Experts of a small language model: 128 SwiGLU neurons an expert, 1 pick a token.
Below are experts of layer 3 (counted from 0) of a mixture-of-experts language model. Rows are named router (the router's row for the expert), gate (a neuron's input weights, with its number), up (a neuron's input weights, with its number), down (a neuron's output weights, with its number) and show model dimensions 0-95. Each number is 500 + 40 x the weight over its row's rms, rounded and kept within 0 to 999. Numbers have three digits each.
Before each expert's rows: a language model's description of what the expert responds to. This comes from a sample of Wikipedia text that the model never trained on.

# expert 4
What it handles: Capitalized nouns and adjectives in institution and place names such as United States and American, plus Markdown table separator rows |---|---|.
router:510444495436482591480499498547455557514401491493430467493432514500497502532483599494520537474471501550485497502531595487469479473514525488475441476516428449488496521464451469450466438503427523558483453517500491513501472440429479465444521538509612550466459482489488462513520505488506449468
gate18:476464510543575537458517572516519462459476515484474530536462481447568540508467540622516515489522557563533414467490516482527490508458438469504542534499470476570445417557551487500525498540517522415522549474462503557484508497536489480422533526531519437524445483447502536508488491467526512566
up18:467447432463506482489479445520426543467455471463510501493520500520466481616517437518541479423481522474534527501488502527480505466537529590498533553455415453485587488496513530433516449504485433486526519481509519543438460495519544468481410500499428501499530417494498508539460518475506565553
down18:526507470563515469529520545491530491444473479466519510490490492496499496515422499534425538504566477495476514443514554500495533515488519592556567550567451519410487538504513518495518566432492508472531494595541509527468504595477402518505518533442407511537490498511495515524552547462459560469
gate19:494445485415452518511477498498537515489483488439427556559547432576534524499527518454530489534403583553513449516483469520499487535495427505514497529535474510481475509546467507502463517494517445490528557500484456509445435439452592551487466539466506443406556538494489473454523496450469511526
up19:484478516505506508503431528455542453563408455491414505524508454509514546505496480426580495505431516454495496518406492445497556587465521552477495503465520445536498471500486455488483506491480477505503589517474473455420473461549525528467442558427502492472525458534465485486476473489466576563
down19:526504481512562479511463479440504507499508580467508464559490464412505508529472486399385492464501513484532528510475454524463484472533435501535521540496556478547497476538472469503474540528554545553516468554503554512507592467444402534505474535507418500554526529493547525526470507466510450431
gate20:514545538495463530462562468468495546474477552502527532519489504497483502498458465588419439483486486507525510446556503518581508530572526530477519539395499531514465494517514465540501487444525409471512485541569409534551508541515450441497496418527514459498573496465469504552499533494463440559
up20:465526477533522513506477525524518546523518469493498452412480430490531441416536563541504517519450506454517482474457501504507525521476496558550435479473441498517487469533543471531524589520485425455525545513533517589465463394481508562467501496530556446516504523450499513535547500511497530377
down20:506545476509430426521454601500517522423498501576517446510540549498546493412413493495529521491526482503540498493538476486527497518496487454499514455438469496486537552546482490514488442528525506497533581480501492583347492464523491528540493555536449531525449484526532545516506484470513543520
gate21:532516495534511481492552526508454539440535508487564448525577507470424469544468482500497438509583532459469475497474527475465507440486462465515461560472491521506472488514494557505524532496423558482491426544414470547496475518417520522459525528551570539502490487527449620454534495510455432485
up21:433490509558536474483490541454465488490535565510447495460498553456523407519551423541463511538482476474513473494597493493517492470542412558509539462470510483495464480494545544447502510486474492470530427506422472523479517574423505502481586476494506400477448468497472498555478456492528545544
down21:502474439522522486477463509513517503443465459540483506482544557515414506470419511456509436473482569523547529504500508467492532495532535533429506480481560492454532484521304503526462471491514487439504495537451503480518479494522502528526453567488493542465495484607545510476530526517470534536
gate22:513547488473538502477551469553569454498473585494509513533503517483510459491552580477471518514415529420559474502507472489488567510439440523471488493565492576494512511433552533483501440500452414525510391529494496441523464457543508594473475517463489507469489476502492508503451431534457519496
up22:504552523564546496504513502518516481494485474544523486592444494532509488481471500489486505574503464575581494417495495530504421514578530542529495470559476496488510452517442486460488473441559503474543518462509552551468560433480432520537560467534546550426489491488504389502488486569492534471
down22:572565528508547448472456477533486479529580489523467521547462460508473465553416543469510549481460484518524457567557507534452488412494520496470546525461467571448515422504466456514517482512498566439504458549525492537546554467462430516501475556545525587476487426484505500549457485503471506497
gate23:503473514561526558525536515555455451538521523505548490450464537474450534465517463489476543553512393565498572471500560453554532542471557543421470529480512541490421483521494496574483492498496562454476522498500493488562529503580499481527496460504459512556462455396494523452468533512543527454
up23:416532505529487526473433530481570506517425613465491524480547483389516518489488504552493441545511513459501518465505526507498460568504519509546484582579484495569448500559496533433505472514519534509527489553454448472508488556455473567515496554497487585482520503454544515550535503493467523468
down23:578495524510565482531505468508516472557465469424565466471431507483468537431539552498608510500463535465530529506525530510515485431512457546525556532481524542481571538472514511572517513529446548479429419516440522483477472508558485452533500534445530478460437478508537480519488410527485457494
gate24:532584498447480456528617558577567531504490501501527543492444531527544522531473461560542472514498498502482513505403522451472541478559503572451483493526545567486479522518508453523471475476493516539461534505546529495469451496459454473505438432538496534480492499509503517458409562488430507568
up24:584430497477459484483527523489473469544520505529427422538425478521448463472482446406521551446522516455512556507572491490378486532550522491533508496460538479482528512539478526487475444495474514541434537450495515489510509516482545481520468595483460474530487469432479536431557449472494487509
down24:494516485458537555515551538465480531417513484391430489469525516565534483516501562520462418563488464516560538491542546507504560505513501500435584512493554538453469528488509524476541460524499469441509438509487484522514531509484445515480490570499495524546459576564507551554568475578482534496
gate25:573495497485525459426582483506543455537497470489546516520536510497490486429586493392557504532488455567465462500499526524490512537496541477530463508430549498520466534481423554481542520453432487514511467475473486505442494554493494475480556583467514503477443477426513458548444478517569475557
up25:451535503453555475553459427529504486486435485516568512567514504490533552535564492532567495498457538519463538545525464477519533483546489552507482504572474489578580506501496417477456500482500525505484614502445535512521497515512462486490441523443477515510567519626465510463513548500478524456
down25:503407466514562593482488518499460485482509486542495483543467580543484422508458462457537493489519477505455506487430476523428496572420495396444549526479529489471484470523501567547449529467507499498548474537454486505502497469512487499478422532568455472530478513428510511455515560534473556555
gate26:432505490458474535515498518536492549461486462505531479489482518495418468540472470444482487432474537553487433531503501434488475443483478523486524504522517422484508459477512511479433512511546475494537465516511513506464522517570550437467547615523532515566489465428455352506532509445513481445
up26:495511483518510521469528485530462542505468483411551561484493469544518443533395423530477546535531559505501444494572516481545476521518511490556506500495462465566496492484547496463478498515518487513530503462541423556439540569469502533528436452446495430458473560477464486570551527576537560465
down26:538507519491437488536538505431496488519506466467486516526473469436394524484534469556479442509491529496441386487510416510487536503501505550501493538515394506544523410478491502430506410443537469525525523460575529481448506438559536498526458499488513507473547494491451438498487498538503508546
gate27:574529522528491511566555469587593517470514476459522490478471525515469412479480434574557481511525527481498546457537529436513477545497495465516538506441495426474531472543452552498594514495413461505443511494516550464413540546495567486542508485506529493446506479500471466487513541463512541524
up27:525518509455499550581442528483501540541454468439533446512513502508424448510496476451484449542416440508453568484505463529497549467525470469475529476516438419550448444554466507534494488521455461498469582461432497498491517561535552585547531529521547501455549475478525432508506484460510493466
down27:503560488446475515535568432593515504483522564558499523542558509411431550475537485573556596431530511561541514505553542501550467476425493527456457564445480478524528460536470499534522521458492482501503524475479513514482513457452549514437460478550515522544507483514538512523512465445475528473
gate28:502503551481493511417489550461453538519542544516444473467469523528495489540446428484536544510445476503458495450471471535453538499573508499561426535504565516518444488509522580462421549494559522447491479449536415472544505504425582551508457497455486540507493484518495471554511484474477582534
up28:589472436458493567451501504468455494519515524561404467474542525534485449509551482492473498563474582460455484448438525521491503453540489569469502579547524482521546490417467468534496490461441496516518484487517536441470483546507562518519473509482552517495593508547419532456499518500450534478
down28:464568506478480524523514384443451432439477535470440535489507473529469465470567477517446425518428543508532446507592492463474538552507465550438521476507472445468471530463456502571517451434483478475474504504529527481437507537524525474476447502500466509532459486458503585499447452549509500510
gate29:535480491615497466534541478463540560483602465485421479502527502571468528501543480477562450525490530499511487438508544561433534486550522517425477437458462483487464461477572517515522563484527502468537463538506421505505518530417544547527461473518546504552485479552442521486501485461487462518
up29:544492504502513468440471552500497544522517463502456456552468540576515557554507421467477480520499400455508502507478514496465482489445521546480447548470472544466529457497466399511454535487544509503486454507504453469514456499507522548529432395505526564462484494517485534452413441529459415484
down29:459565546541622510527570496466499499512514494480575470495531413462530493430499461522389438508508504566516541511542482451468494474499445531470582458571476508481537554531561501515522542448541500450484470451525461494497555516452519490546522483481455501542516477520487475557469544462533510534
gate30:487506520499504567429572520532510494443535531529482473493492486501464482431547459536465493471515468505500467506488510451515477479583468464532492479463452543608520494447421498462627464494536549541524403468481561482482447550436485519477447471558512475461483523500462523469455461541517526458
up30:525553555534435511476529481562476494489540444493493548517450532558576547494544492533513538445511499535463547443492470546479505492502513586480550508573541520467530484440503492478525516559393499510495494571524484499460497476472523494523445429472463522476503447592533609525469539544534496540
down30:455470525440533596496558468450565450529539500479563474556449525543412515493496470481541515598561433473498480534439529450511470531505548463545501544496534484580515518522511549501512482494554493502525518519527452466449502457461472553453483567464486482486462416521448575493488492471488527531
gate31:548514483507453514504564492542545469578399485556424452552438527516485451549406531571499535536539496495550480528463461436515449533472444511502485500491523464500530475582473557544514545436479516543437490501446461454449460550495527467499517499503535528498474503424540486468494480510526456552
up31:475493540486517423516492509416526499398437547528462553527528436546526477483512581523466528534477507526469484563445558452458528529451493489444510453499449471506422576560495507495464489515527533443511561538534452510495511602527429558531499523544443513552536482524488466505475506493491488476
down31:460492549543447483497487486472503508540516507547431505579543476563570496525441560459516463561561477506464453496408399550514419467489497503446567494511435527516521464498501518511538498561527472534522505499433507480541554429500499498463484511514540484487522510414497504441600520519475492524
gate32:435484473463475519568525469513482508541532540488533542452464482475478433552555440527464425422451483453509550573565544499470468550550515532554533525539510510480401479480478527463578526476457499479478518549479520493486484524441531418462540487480449506461461442555528522439532520503471558515
up32:424494522489516535462498455462524498516453462472469504494498526504484562513503521442487541544501520546519444485463436500542553553570506510475509469518475500484577464515451431468421496538546540590484484525464497544519492467486589542446460520523606561478589487515530514464515423449473504447
down32:438564498494441543551492567524520543560471525487510487510523585506485531502530462486539482562552482419537418520491466452586498471558544430479538515541459444518529517475445459528452461514531486572487455463415451492459501452535482494497551506500582515522530484487591477493496485523512532496
gate33:494540518550492516521485527495539543488561529514529463533514547514440517519450500472519482531473502515571531466450451615576429458507567479463494441469435517525531538457507455481512473494522475477504457536436510585452529455499515508459492393503495433435498573487513490448519523418506457500
up33:516522568500441522518548474469630536560527447524530483461531537458528425580498497512529459469428449427490554521454560453487481507486429494560492495577512446512482483520516561549472517502529551491505499529460539460490563548488532448449517520531534500508548421491480508530505507497446467519
down33:494484482487538469574485500432506509469542482555539441446481591509533512467531469477483487553478509476523512570510532565393489455471463447552469459503508502480502500552483578496500527514473525522430472532383468504512465491412511497527549552458485473508539521508519587535434538492509455550
gate34:517519483502467448470548493438434457520514542505446434482481423514513540481498567504415455499592515487481513537550553578511536506451526465489508514466468519496459501446547567560530504473499442504562461470440469529552472522474485523541535481544559522466449490438497518546491512431480473597
up34:495543487495446519522467494396492466508464525504448578437426470461504589487532501487446512521538500441480494423453450513482520502478549548454490476542535435518513469601544492542530494492585498530484508442558500499585479562486436494498517486481518473550493506411519490462528497479448494539
down34:473508443578457536554477515471498467523490539498456504462504538529536459528490541506463525543444475610537544484473505539461494521436555600541550493559516472560466516518538527546530494417516551502544517543513492433431515467471475499422475430438510507499452497520464530504463559518571484493
gate35:468449483477469457546506515585439452491481466467461547552440469471462460490503526505511515533539437570479405517528471548467498508540497533565484504495493469463465510583484494467526458496389449550550480480467404474493467483463402443517501440487547462503570493534508506495503523466513533489
up35:563479561448525517606543484587519460491458459550464495508610509477513504525551507573575519476408536573483539551502493488454509523533540482472527527437557524534456511468487431487519479477476538534511529488563517580524560468480520481485508523502569470502460545508492529468555483497509493468
down35:537430496475494425455482498488469539563489466528513552412491526496517519566511511451463522494528516509500486456425484547441474418506468509477511472492499474553515434548504500500494544547520503487518483475467458489469493507461383539542532484481471432472488533505448641452500532571435498528
gate36:506488517479459569473520442459437549501510420495582477563566565520505490482462479530507501547539487505555558452463528547492495466476494455477545487563480445546552491484514467567490519533509476539493503483576508454497560520464521477507503549566575563417505442459436435530534475490561516499
up36:600583494449504561525486456504481482515474496461482475544515462532560504549489496514417463537562475487542482477498496538408518553469549495451550476444530509472494535561506483536516456529494566464422486483483532450559518511577551501504527600540475498447480543456559500504536507446473544502
down36:432530506435575520477490428502476531458504508533521503507480496486418546462565485544556450486495512542550458508455503561472549504508552487495482450505529444581494510538480524485481514547454573551449481485497423510540548495513564474495517485557523452584505428489419494476430578501475475511
gate37:511442500436472483511477549557549475513518495481490526434448507439515508500490453440456496497558528560537452544466543486462507487497544489533563428454517582470471505511539471526464476440455492524502501516465503547473497422459527444448574449490551472480499438496537491579511411591451534499
up37:519506465502403502598509483558498490545471448495466466452476456499539446496470525472377469496499486459529478503467513411489492518485493495484476550449526479443469526508489495493610460577380553513535503497496474461553536458476513469517518506526486499529498473506499448505508568450500477580
down37:474611486507507496413466441480486473473504557493457536518480461535507440568489489482544535527504499496462514486531414544453549570455487482511487546568468584524506453453406422540496509459534463546511480543505483531583512473471461541518465525504511520484496548559473510531487548440530466543
gate38:511607490476439490459457486528496456510451498514600433505437460599580445472449513484538548452460502536498534499528479516471527459492555493513524505517486483578536579406521471568562503510494454506473488514543521525501443461533460534472462479499472485507553530502504443462542490453504476549
up38:528435437475485489516533548516491528471536537504474432438503539429426513509497516462501536545440488511465519541550481420443402491510415474465542538529491478496496477450490502450504547516567410489533507501512436513448525527490500547487556529589564479505521487472475502515435461567532450509
down38:486456449482462437435539542523524500556511525525508439556445492479475515527512530455514485553405549532435547566542509553485513485477521499418544489437511541452519543512503478470562470451479527478456549469447451437470485444476534558514547561504478484475518485449439565491438512538537462542
gate39:500501482468491528466436509500515554478484521509527571547469570490454460515518493533470463565444544508501514481600519497541514569393500533577511516523471551542483518513552494534530550523459471537501472479538499623533525453508501501479405472520493430500548485459481541432508449477483469444
up39:530525443473463462503497527450468478525481503516530568521512551495565433461525469472460424581499526497459575521509411508497480520469473464632514511516480515509442495448477530590443587536481473475496537526497529449503473496432494490499460519511476449535492563499535563535513539461482444473
down39:491543478414457471441529502528540436482532487535509524504421535400439522501552545506504489544385540551536529510510564486588496530472493495505482500460511500591527475506538490543529563493446537483482486457476493494523580478483553480472476453480500495452491503498492402539450489493519426490
gate40:490500459505540484506500467514507483516444514519563485500425499445600543431508511562472476521462543527449434526471465524497507534468494494558560505467419493479495508612453505558509492473533543495579490549499550536444558509530487498481486458510539569506452547492592511463586509495539452525
up40:469480540485494469490539478501434536508480523462495482421493491433436479555506570473484486498599533475501500433478462402549534526522560451518494528454519561451536490521487482442479477504503542565439482489464556499549495572537478536520448467483482437434532408533558532503468548538535502516
down40:517511451485513500569510540491439535510524450423489539506546511511492489550541438560476436476424503480551559457469574517491540510536554452467557506552456467492514514461511453440538472518461459451484527448589481532460516523499469484501518519515428493540528462491392498524484501571492590474
gate41:495550462531552431498549549506486441551435472522456414431549553503552528529469494507467469500543450488480437490491469510520530476553489517496516425501450495547503519473503529481456524451444479515484525466465496483469479550506454517523509420455401469539504461456551600453500447563472546544
up41:467514492504546582525580491535473494432482522558530503526433534526502482473500448491514476531534510448478499491487560517426481509502582539518508454462459436530452469496515521441471511457498454555511440498500553482422512531475490498490569388542591462524539516437495442544480520530469490571
down41:519503489567567482580447496485501528546555533493398504529532480515488480526538567590497525515429390547482459485475504478447514509523488411485543475505504468554511404515494520513489537470527521496521525503547543518476545473483524476481447483540526511604519491414501548550468495522494453504
gate42:397515493474466514534592522559550520448528526569519467459497498414532483469480483532492536494495545497520486550517565545567531542462529507507522516521550484526411540445529530482483490480505564554451483510491500562522528463531539464459496450507577490599456447480550528508486558529507432517
up42:526580500568494497503537571445541501494485562521513499471544515511444503515457551516568520500502492564480456455473489453521559553423501501526489449501551464476486470537485468470567488511491503458535431465475482542464500508571474386487517490409451442545525461514527448427546524547558495518
down42:483469510558458531514490539469537545508534448499469501584495492528468552557480572526522506486550441577482464512478457595530540510447508499585491476460466521472480474522530518564477422533518510568466485435410497504510499449456534461471520522570490497597462526475442526529427516495478500479
gate43:546543541527501521525509526530415514504570565580538534507400541490439450538504548463446456406433466500517532461474528454561481497434522506444531481501515478475531525496508470478498496475472421494548472427513474544462486513586466480506516538495435528499526538470531584456514473489494512537
up43:489460469503466507498572459429526487515528520587444476490505560537522549489512428506500514461493479484477550481490496537478534516549521491459468477555562490553492472506472515449482510443496461570602464575411410460545486509502501434392428467477524487520527498521443530508470504536510503544
down43:525465493561577470454548487501485510509526444527566519555471498472502520458516519492471508467415556445512501438434452447511506494520456467417563511399461443495503527481533477451573479525520485503521496494508493522420588506565587514506506530453482490507445526518475507504582550520451529490
gate44:501535479548518457521483492439471501530439496499426516472536467592452502575533614493468516466531488492576542531518570512512437497442494484462482518475485537474587469495485474530426531474451449450528492491541494502517580510457428495468532475530557530499565468453464520523432495509513447531
up44:513482490562513473577533531580527484516494563521483524449484475500508491480492420450486479557522528491538538599490563515497503416447533601444507549496527481540419538498459543551521451483445518507481482480464527451571527538557547423495558501558478456507510519464497549506543514511478534524
down44:528475496549491473504480482507483599559509505530572451497481508452417550535579465479481537494518547513498481548510537570442484433522464556497476515426527522516522443518520475438546502508526526538436531478513536485502539484449544444449541574472534545560496559482501595441451549502491518534
gate45:510547534538502464487483451548472493462549452516468477499518474556557521443483509503491496478568498485417492568558484444512480533583529540497504431464494471527487487473462594526481530474492487566440453525506444545472403499492441490534547510500472591534559528570538565471499490480560499451
up45:483533475555447555515498488523570501522502422605496496478496461522518543468518500505483556541508443460492508470452425525449503408517529552502457502447460544535566524491487423451504519515473475517439463537515517439540588506501420444531463513534455493576490506509523517432556518516473451508
down45:484602449548469506483427490449488479444509495475558471523469518537515508458533452549432402434510564511472466508540505446473541470516462445499506477571428502444475547528520461496504527469483456447480467508438557489496474508548565480504437499479398446502497509558530512510566517498492497540
gate46:486572443504482501486501463564619501484505500541483452559483494516550455440440470556540502482537510508468532503492546460529536555497550475506537414494494556511520497511404532501538441484474478519510481471522507533528550578527470487479565493560449406496502496469485429471511561489421456511
up46:545494567497480471512499516471495506522498527479424521436490481541573518521410454523505506556517507482561520447423394482491562481528469571524450525424473546502461463487498486521528480495499501496491559508483483443519478486420498512523521488440408483372465476489528482511490497548487531573
down46:510489489595573506525498477443563485473503509515467489471424512593471468461512454542502550474530544572528458529508508489587567419572485603444423464532515472552532481539486456489458527494473540458488495472474499462514434475452460499460483450478514500472498515548486490506482516570489470536
gate47:518487510540529617540448441514514542448537511486535460489511532500475474473527487521530480473464505530604515558542437434574502526487514429540564537528450542514461464542496509538545535455522547523565425514525518507485489529572494498399508528583471495523497452538480465488536478514467466468
up47:497538513486523544482502529459506491537420497550562387491516557535518502534419558515585569516578487523479557513512422456504499560549539477490524422511480573540492468552482463465501540505503550533510444480518560456526493517551519538534513481510509492515556516492520513583513563498462438487
down47:497495545487499445423486438431496511522446521515558535498454483398484557510500454549463518469450512533469484541468456446463493471465464547531487453576465510523537527525479428535450563448470439470505443518482561513491549466456573464505442469448460517531490518587474484497533548493525496557
gate48:590492464479474454556550479474573407547489490499459477582520536535451519536499520504430472534509502504506509513474553512539518508388542479436485462494438467478562537512475510556437490429489544458497533553488448520507469510553498532508546517569582524496514474562497472456523458450534485500
up48:471520388541547503475428447546475523454544539507513539446474507570507539520503451540476514442516500462503536515529500482483537448575516515560545479501511363530449489473505551492553487476519500457532462464524502486518538545497511545536472571482453565509558512516546470529578512564528548486
down48:481445551381494403499498509501494467493506534511527609521505508429544567516498423429556530538492531507483522487470493531466549539451507506544550480484486430531510442498447456438471541441485531510444547522511472533549489473491530472504580540570501469474493536494493523534514469436466509466
gate49:451476497489515472441548450489530561527502472506473479441522466484515473518494527505563416481537488487508526466496484483507504498491506430431516463553461470508493566426468492448476410520523415551458424442556551497543558456506404483501506504537480558459411523483443556472474523528505475548
up49:475515476508509452490479552448522569496555514546568502405509530431512552499440417510453461558436490515455475595522498538532492562503532519563515542522467457511459534472481516516511556484469555462524569507465593491512462544586523499463499462466461521530529469542534449498526522497465526455
down49:484541528469540466464475509476457515500510534525499476542514514444551514453454524500518522504458582543426483520506495502499521587491472480596482571447503502590484525530568467529494466435511578527484541458481538513429461498520507466619520470479527525488519432520467467532598496498487502567
gate50:451516461539513475460496561513593468497472505475455562508514503475486519521591556491617535555495573473429527427509538512500467437483503595493546511478438491495527520390501515480480463477472523521516482500523566470543498453484546473490544475479507539489495495486472446500488456583476545462
up50:558462457453508614536513512430487531517498471524382530508545453470565495459501483473500538516424488471498443489464488548498517457502544530508529503497512494511493455359548534506473480497509536514502474483537584456544516462556518473507479503478559515529447545513545505518515444525436520431
down50:495456527587466558517457489505506524568530473500504510443509530466421475536536509477437516565573472483461491537501500553602413566528478519489552453508458518558563487532485512474416549570534524481519522508492480481511473531474529540451482473492517483529560441539432487447489592511491498513
gate51:553512428465488570485536455489468454456419558457520514499590513501542518451505523482511437496534552521467533508547536549495531431569491513530518522489497507474530453484480467570519514492478444556510647472477552447461499537512489430574560501489494510516471441515493496526510471451488492450
up51:523490449511460501439438569503475562548478471593418532471425557490497524438453498575454510491476520469458500456547474524456487501468466560563495470493479474546525493510531470455491515498413460504512492545537560518579461522477387496547528504510557493474523482488462478483504551537561507530
down51:509434521456467473513548536516484493501447485449494570528567502415572520447451528456526475500511486456435478456475449431491502528460450491521539474524496470490454539510517491441596561512462504450529591492465504476435538547463540486563499434541493443507492554481513494542505452503560574493
gate52:527556496423490470568505537512498465502541497543510543490502569452482489485526505480529502553463498528399469524447497537568475519504512514538475557546562526493485503424529473476528428503507410485517485491547577512553562475527462559514525488432448500576479563535510500493437503493557587547
up52:479543534469490474480542536384520544563469539524576511559520494488417487517529467500467411462479497570525525527547532466481455518432434503499508495483422427484394538475546487497519542517508491509468489521528503458533462515500460478453525461520472515442489506509568550487519510516568548573
down52:457577522447493525461489486473446509435494482543514519543566483475482491516486457589453508414420540516532529518490468522447551524501486592470519430499523531476542511489527482521481442463479549624474441507503492528481536535437517548572446478488542467513508546551533471541555501495548495510
gate53:462463488485546537464505429532442449513422465511432450458528491519524547525436506497503554501494575513473405475530504539543576492503470485530477404481510529462543486564474517444562514468515527557532405590530465569554508523495509496489468493490475469457515457431497521533515531474468497505
up53:527480494440533482555555582532519533492499538473556400402552498503509500438500481479444519494414457479436460500487479541524481466561477523467472485497592546420520526524496448504468526457505467510474555493490457478511437465518450545526513504491436476527490521458515537450547435496491586518
down53:489490503478502437563614564534470497528555486470526409539405492485499513567556599501473507470577427508506510477556516455539460505489521525509501516525504486507466518501579490457571469501503468475532567432530472467469521499497518469475559521501584494491506498546507464489460455508558540543
gate54:539454468483483455477494496453513476507520478514453519480439480469406484560527527551514438485517524461484500583474504469496511546466487491439484481469463543525519462557500441568473545502567593454534470576454517505444489487518446489511548461523619541538480450474518495468441499467445457564
up54:466482487423541499471487560481486500477443454534591501421496567440526499506484564502522541594507529460488496460576455510444461518492533509550484556493553491467426479536541443500455525452480514514498438549514519495513580406450465540460541504500532535448557500478527548469478494478544471499
down54:525544483488575498477519428516492530548485474558575526473555438492510477484528511433515445545461546465525448477466444527523525523531494485435538505455507400481454450391438470526531473513544427433542540496553484507504471490485449451502563498544528514461453540483472516460449507501457551480
gate55:447489510521498626483559445478481539476454489490509507493565512488524521520501442500469521542505554515528524517539482527527467501503481485478580484439524420594483506481485495550495489498508539571470500546561393458485427522468537509522527537550531501535471478474548533408567452454451483461
up55:485461442541435474471517526510522525515544456549590473481517493415513543534498490474458554537501480568556472515538534532548468604557502493477520481475569471472528496511503496497446539490555548502542478457498468464525572408464483481462470567498443564514495542573552469515533441528492528542
down55:539494541537522535441489555474460528481537520491468482507479525438513485587494581536515566483458495503531580474390553482517451457492480470511486462571534506601512474536447502450463438528485544464534473503504577494498553474489529504473432481514440523542468462454483482451522527569485447458
gate56:519516493457463467450485479507495532490413502562486411496529477516423456532535427573487438463457453504490520517593484529520448473554460471512437511541573499525472506512484483522536500473520538545524501561496494522551550482476536593487505495557568480465491453535500497406435476547450465497
up56:468475449489491497543514470520481482475476540509509491465465474462552513534474499457516585491446551523511490490498560401541521552447524441464483455479456489481510527507518504417524475422468459396411537497485559513513462455534472428533557514508463492489498513462497423437470430419532526471
down56:531480453482457454536532649462504550496480498481511503473452527440578470504489475436561495518518464425483502473519540526533489458558495509569553477471515559466463474465540489450547499482455525471447522481411492524517463574497463512485512567463469494472439511513437460486489492421481555511
gate57:462517432502516519514455433488440534485476541549519509511380506486494535547505531549591504494460530430587501455489482537450436529484547501527591516502507522425481434472462452466489469505521463503522495468501399470483535504521468516519428551516435569518494494498458466497522465553503498469
up57:510525440557565477527504448492428537507581532503410540579497501503510488501583477495554384517473489533551489478480483564504435522436519484505564537521575584495514474488484480490585473476493516515458519507483500475498572492508457482523512507554499568589503494530491470475507442521509525520
down57:507489512435520516525606465513516465554485527520509537534504551430418486517545522517432518472445397484530469487478548535531527462492464494537561487418554444542540451484540534498494483480425513558468478436512450466459556444554488496489480519497513559556540495507460442476462520429492490509
gate58:517495491457511442537409501500466459431599526496468530508509506444486445561446479380551490484444551493551558551450528537499517551498431502502509541477449499484523503456547477537476521517523466515502478578551535515538474504521530406480477493476527467471523449481453558445497543489566502496
up58:501538513494457517514473522441495490482430522548544545534456575454531505521532522475429510487539583481487472497520455548468579459417469493483450600531540463561511497492484516487486530488530512493516491456499508445485478448496452488491433461520469455433573472571557486597523512488515566440
down58:543511481422539583470538399576519442547462466545515486507476471474440456475510526486553560532496543543503444534478450561568491505444475553527490497518454501489471500445512515520445541532531571519531421542438440523557514510491504438512486483495524506473575509572494464531453502486481533528
gate59:537497552559543536481505446555459532489528441533468489491475533506480564509529499524600487478513523589458507459584537456509507449509470485493512437525468482510464505469526526485534475558440535519484451465488504475538548460468508506566522484494543529480419431538507513453610470577588516478
up59:475470505491492514512518509474496550563537455470517583543536541515516538518468500469456437470564475480494540458531510465449460549528503502522517534385500433490475433537496473534464553547502477481462525523476488428548546482492474513492433499474526569413558559449561487482511550517604555518
down59:565516464462491408481509530600493500491486482424553422511542476523555437453488483540416540523577573434516545471506476503440485444448503541511497520564494517523462499471539467499487496505416487516485475499529548477502493493539501408518511464435525452483480546560441502491561524513487487470
gate60:406486432509468492478489531507465536545517449532434539420532501509557494510517485497531500548438512503458551423530441497509497490516529386560498477509577540475481445497500465565531472462516537469462505529442458460419448504518530497487499532504500452486495506528458481558481421451516434427
up60:564519534505547546556460520536513477477465475493470605485545501491521509469512481544523430435586454444473515541512447421537482468513529478512519548500433448479477498521458499452523552454430485487470483431478490484434532486582531488490533488580527479419431497500480452484582488476497520515
down60:481526548468439510539506519475452463538501494577527486530461480456464443507502480492519519467475541512535482521496515564493478510493463515499553528471388460571521581425573550472574520475548433482535462511476510537476546503502480473499450506420545522566518470559541528469574581490470526442
gate61:568516473579461439522473508459492554543518588517470528531487471497588428492531532449509531446493501473491448491560482542471511513526467495449408499438549530550487568544498487509478464496559497448459505535469527417498538467500476524437551460520565543507532530523525521521543490531565539569
up61:526465537514506497519571547523385523519439509491495461471505507526468499416446462516466452509488523544530491492485537449446476471508488472542530468558467467421524545543468534490495585450504512584544539490509476468457529491498593482520510567524474467497455568501551473498524426510447461414
down61:524472503462528520501488540431470522447467483472498439469560565469483520448520513515497484493486459475549452547516540467486485484559500527536502569556515462437507455493487503426527519566424532507504538554608396462460492552483490495432507543503462508491461494485476554423427461497425458505
gate62:453564580504474470505487515513529501482562565467457517529529499486565599406480477489505450458456489567455527544578488523505554496444521504492424461538482576488453520485564521522502476512519438444498462547509554549472541433500504502491524442533500455475523497524540513487548476448439511566
up62:441511447464504502530490491417514481514498485465448502582521503522504488511508512506443532430505474576526541497571486548479454529582490518465473482416452491483502552461497480517481594430515476456488490580527445529456537504567539477497489547489453533519518481543456601456452573476488480452
down62:508469510442509425452597550484495454547481448412555550498516537503502404419455551492527421487516505468460496458524493503458528546455422536493547462510532498463484527462547532459579440438464445495515499515583490523544434457549463513506457510482501508477479448525490496507495495475507484490
gate63:473458551453549535555490499534506450471486484538505529532467496454518489522516520522533513541506521475536460485354470501553513589452427481499502529569472479559464533534485397531465446489507474509489504483561567428527442440487464552501507514529537432473470472533489478554513450457502504448
up63:483441516505477483449477516489448428521496510544438487562514514501440505493504560455546567534563522488463492500591505524546491503562555444511543499551480536540441478483499550496461540509499452499517465497473528432482459430532518544464526601503508436475497481508491434527574453415475562449
down63:469511497580495495490462494439490510498549508530478537511454517483498421546507516515475502588452428550525548505497489492487535541472546463466566531591542481484501460497480479443508530508520521451508434550548464512558469456489479486385525477505519549562485580475488597458550548533557513530
gate64:466509499487540492513530397530530529452517457532543489460476462451514441478456461508554484496518501536540499544584545560448504436495500540508509462506522524494457621527409480458502528570470524530511464489435484494505447494401464551566519464500495555485479528489538493485564514558534456539
up64:546502472506451496484480407458509553515485546419464456511485505542495492490449504525522557609509407486454512472553572524438431472554506508510520524476467497488453538539476548556548531504411514505474455507481530523493442474556503465598497444538560488481490478467523497495504467534577494473
down64:546560511455527462549527503481492516577419496534588475471501510485488469449402488471460490527499520441480528501437481489462574540478492524486502590475514517535504461524550500527508469450553494531498430538591544539444536482545427512527451501423539544535524524525512465504523531484423491549